From a checkpoint of a small mixture-of-experts model trained on Wikipedia.
Experts: 128 experts in each of 11 layers, 96 ReGLU neurons an expert, 2 picks a token, a softmax router, a shared expert of 192 neurons.
Below are experts of layer 8 (counted from 0) of a mixture-of-experts language model. Rows are named router (the router's row for the expert) and show model dimensions 128-191. Each number is 128 + 32 x the weight over its row's rms, rounded and kept within 0 to 255. Numbers have three digits each.
After each expert's rows: a language model's description of what the expert responds to; "mostly gets" lists some tokens that are sent to it at least half of the time. This comes from a sample of Wikipedia text that the model never trained on.

# expert 52
router:150182178150093184129141163148083118183160184103098115140071135096125151117126146141099114173105133101105219123119123125163121182169104121088092153114090162163155116146170107178122129115128091
What it handles: Weight classes, bout, title, Win, KO, kg, m, and score digits in fight records, tennis scores and athletics result tables.
mostly gets: "weight", "finals", "ockout", "KO", " GK", " DF"

# expert 58
router:148100197156128142090108149132096115138101141135187138103183085117141153125183148145143121061149132123125118099121152129113161146118181077098134158128128136122078082126069130161170121039141162
What it handles: Short word-internal pieces following an initial letter, such as w-et, b-oun-ce, T-ow-ards, and Baron in baronet.
mostly gets: "omet", " concent", " w", " bo", " wid", " sac"

# expert 12
router:118178129091091131146155132120159149155152130124150159140115158149104161103062093082145111157103147072107165118167114152169182134062115117109137107152133143121127130121133081145142129116102141
What it handles: Word-forming prefixes and the hyphens inside compounds, such as sub, co, non, anti, super, in-chief, first-ever.
mostly gets: " co", " Super", " non", " sub", " Sub", " super"

# expert 18
router:130114114125141111118146082116139142109119198111133155096176144081093119172112177098153130115123214157113157123099068122127116113172099097135106157166132145048169152130116194160158117129148079
What it handles: Opening parenthesis after a work title or name in lists, plus key names in music catalogues, such as Sonata in D major.
mostly gets: "artet", " Op", " piano", " (", " Symphony"

# expert 60
router:070094111091118073176185169107109135152139144167147088088104127144164103159155161135120115087119074161076201160100214076138122219184161095085102102120077073107165111078079117146155117129138231
What it handles: Conjunctions and speech or thought verbs introducing clauses in plot summaries and reporting, such as that, when, because, said, asks.
mostly gets: " because", " when", " where", " tells", " says", " When"

# expert 6
router:129155190160139128152089152121142080101089109159122056083148184144149142097083115163121169120132185120144128129172080123077127121160162160158147133173121077067073156156133170127149118120103082
What it handles: Head nouns of institution and body names, often before "of", such as Ministry, House, Register, University, Museum, Committee.
mostly gets: " Secretary", "Species", " Ministry", " Representatives", " Senate", " List"

# expert 4
router:164119193165122188129169133162096128107177197102187113133133129112125172124153152160084155135125057144127154097167088142120143124113134147177151074129077134158154141157109190179094165092133203
What it handles: Leading bytes of Korean, Hebrew, Thai and Japanese characters, plus vehicle makers and types like Ford, Chevrolet, buses, aircraft.
mostly gets: " Chevrolet", " Toyota", " cargo", " aircraft"

# expert 0
router:164134151163128135128172117116098089137158036162115151122123062189099186151115099083098159141100143103124147085089096130138124129133196121143088154098137136140109143169134115144127149068111109
What it handles: Prepositions and approximators right before a number or amount, such as over 80%, more than, nearly, approximately, by in dimensions.
mostly gets: " past", " Over", " over", " approximately", " above", " behind"

# expert 30
router:169120162088114106121172065056094087117136144176134166159091171101109158075060120132153144157136111105168169144077087108108068156156107109130117151113120124083128114163112081161129117140109132
What it handles: Word pieces of romanized Japanese names and terms, often with macrons, such as ō, Shin, ashi, uki, awa.
mostly gets: "ō", " Shin", "の", "oshi", "ashi", "iko"

# expert 44
router:169170124092153063074108095086109121123129220103152124163122133125125150142110077163107146158159156106140080098132135098111134143151081115154161183077158182154176149138167120168134085128138098
What it handles: Digits, units and parentheses in measurements and records, such as 3,300 ft, sq mi, (0–6 ACC), and climate table conversions.
mostly gets: "Gls", "loan", " GF", "sq", " GA", " sq"

# expert 56
router:147153079123101123123164190105126109076109152107123179095115098117146147109106120194161115083123093130100124119051189099130135142137132097143131150084140071127160190180014137111148150101105157
What it handles: Pronouns, auxiliaries and contractions in quoted speech and song or album titles, such as I, you, 'm, didn't, Will, Are.
mostly gets: " you", " You", "'re", "'m", " didn", "You"

# expert 51
router:132140200143070135128114119178107176129122152136140083156141105121109136124165080127123154092120116093171072106166100134108110106150086157166100107152118115125146126149142044137134120141097160
What it handles: Royal, Army, Navy, United States in military names, and taxonomy infobox terms like Gastropoda, Suborder, Superfamily, "species of".
mostly gets: " Royal", " Military", " Artillery", " Navy", "idae", " royal"

# expert 43
router:153132155114217195067118166151099147175156094122167115146085140115100146072142171116088157118107130133131119110146133118202167163119143129157119097176147100164112141131139150140107156132117101
What it handles: Colour and ethnic adjectives (black, Red, African) and first names after President (Jimmy, George, Donald) in US political text.
mostly gets: " black", " Add", " Red", " white", " Foreign", " red"

# expert 3
router:110117128100068165188118102100134123095090162141119161097079155184135116108159085189146181140092164121177132075158130149111146161055137174146130058098105171099141135133137119100129107108077166
What it handles: Middle stem pieces of Latinate words split across tokens, usually before suffixes like -ed, -al, -ation: multiverse, informed, attendants, reserves.
mostly gets: " Univers", " Sign", " corpor", " integr", " commun", " ide"

# expert 25
router:163119130153133148096134077121151055104134171120152161101116092127131143102159099139065150080104080092158121134155140128123091151101156165201104133150100084114116146132098096179136140111064043
What it handles: First fragments of words split into pieces, often names or rare nouns, such as Bar(racuda), Com(ically), McC(ormack), Mor(ality).
mostly gets: " Bar", " Com", " Cr", " cor", " Mor", " Cor"

# expert 55
router:161123147141157124135125119151143108150094138078132103143082143145061137175140187107127116074128052133149126122167087094128158136193119119106158170095168149160175092095169072145163188170162088
What it handles: Nationality and job words in biography openings and lists, such as American, New Zealand, footballer, politician, journalist.
mostly gets: " footballer", " politician", "ologist", " Occupations", " businessman", " scientist"

# expert 34
router:139142123143153153150094132137052090190108208105207175143077119098150110127110127130131117073116137124103140146127076182184158100099192097139087121083127102111126173118170096168125146121138098
What it handles: Pieces of chemical and biochemical names, such as -yl, ox, -ine, carbon, acid, plus separators in sports league score tables.
mostly gets: " carbon", " ox", " alco", " acid", "ethyl", " protein"

# expert 8
router:131205119175147185148119158199114137121144069087139100159085147117124144141100115127133073140119097172136157169178043106127161137118122152143162165099160125072167106116067139069092185138167120
What it handles: Percent signs and numbers in census, election and demographic statistics, such as 83.1%, households, median, majority, votes.
mostly gets: "%", " households", " percent", " ±%", " majority", " median"

# expert 62
router:158175127139122102104108126124095144133184144155126078075097103121151144123172168142106151138118125187121100112177153074168210126169143122113104129153112129139132143112077143076146139130126175
What it handles: Mainly of, a, for, with before noun phrases, plus adjectives like free, young, foreign and verbs like reduce, protect in expository prose.
mostly gets: " free", " young", " reduce", " improve", " foreign", " protect"

# expert 23
router:138140090139097124097141097050089114094162175169124115154131184077126145162064084185155120139113104116158176142120149098148138162132160135166106164075119121111164144189144101115135114059165070
What it handles: Byte pieces and punctuation inside Chinese, Japanese, Thai, Devanagari, Arabic or Greek text, such as commas after native-script names.
mostly gets: "ا", "の", "ン", "ν", "ι", "ل"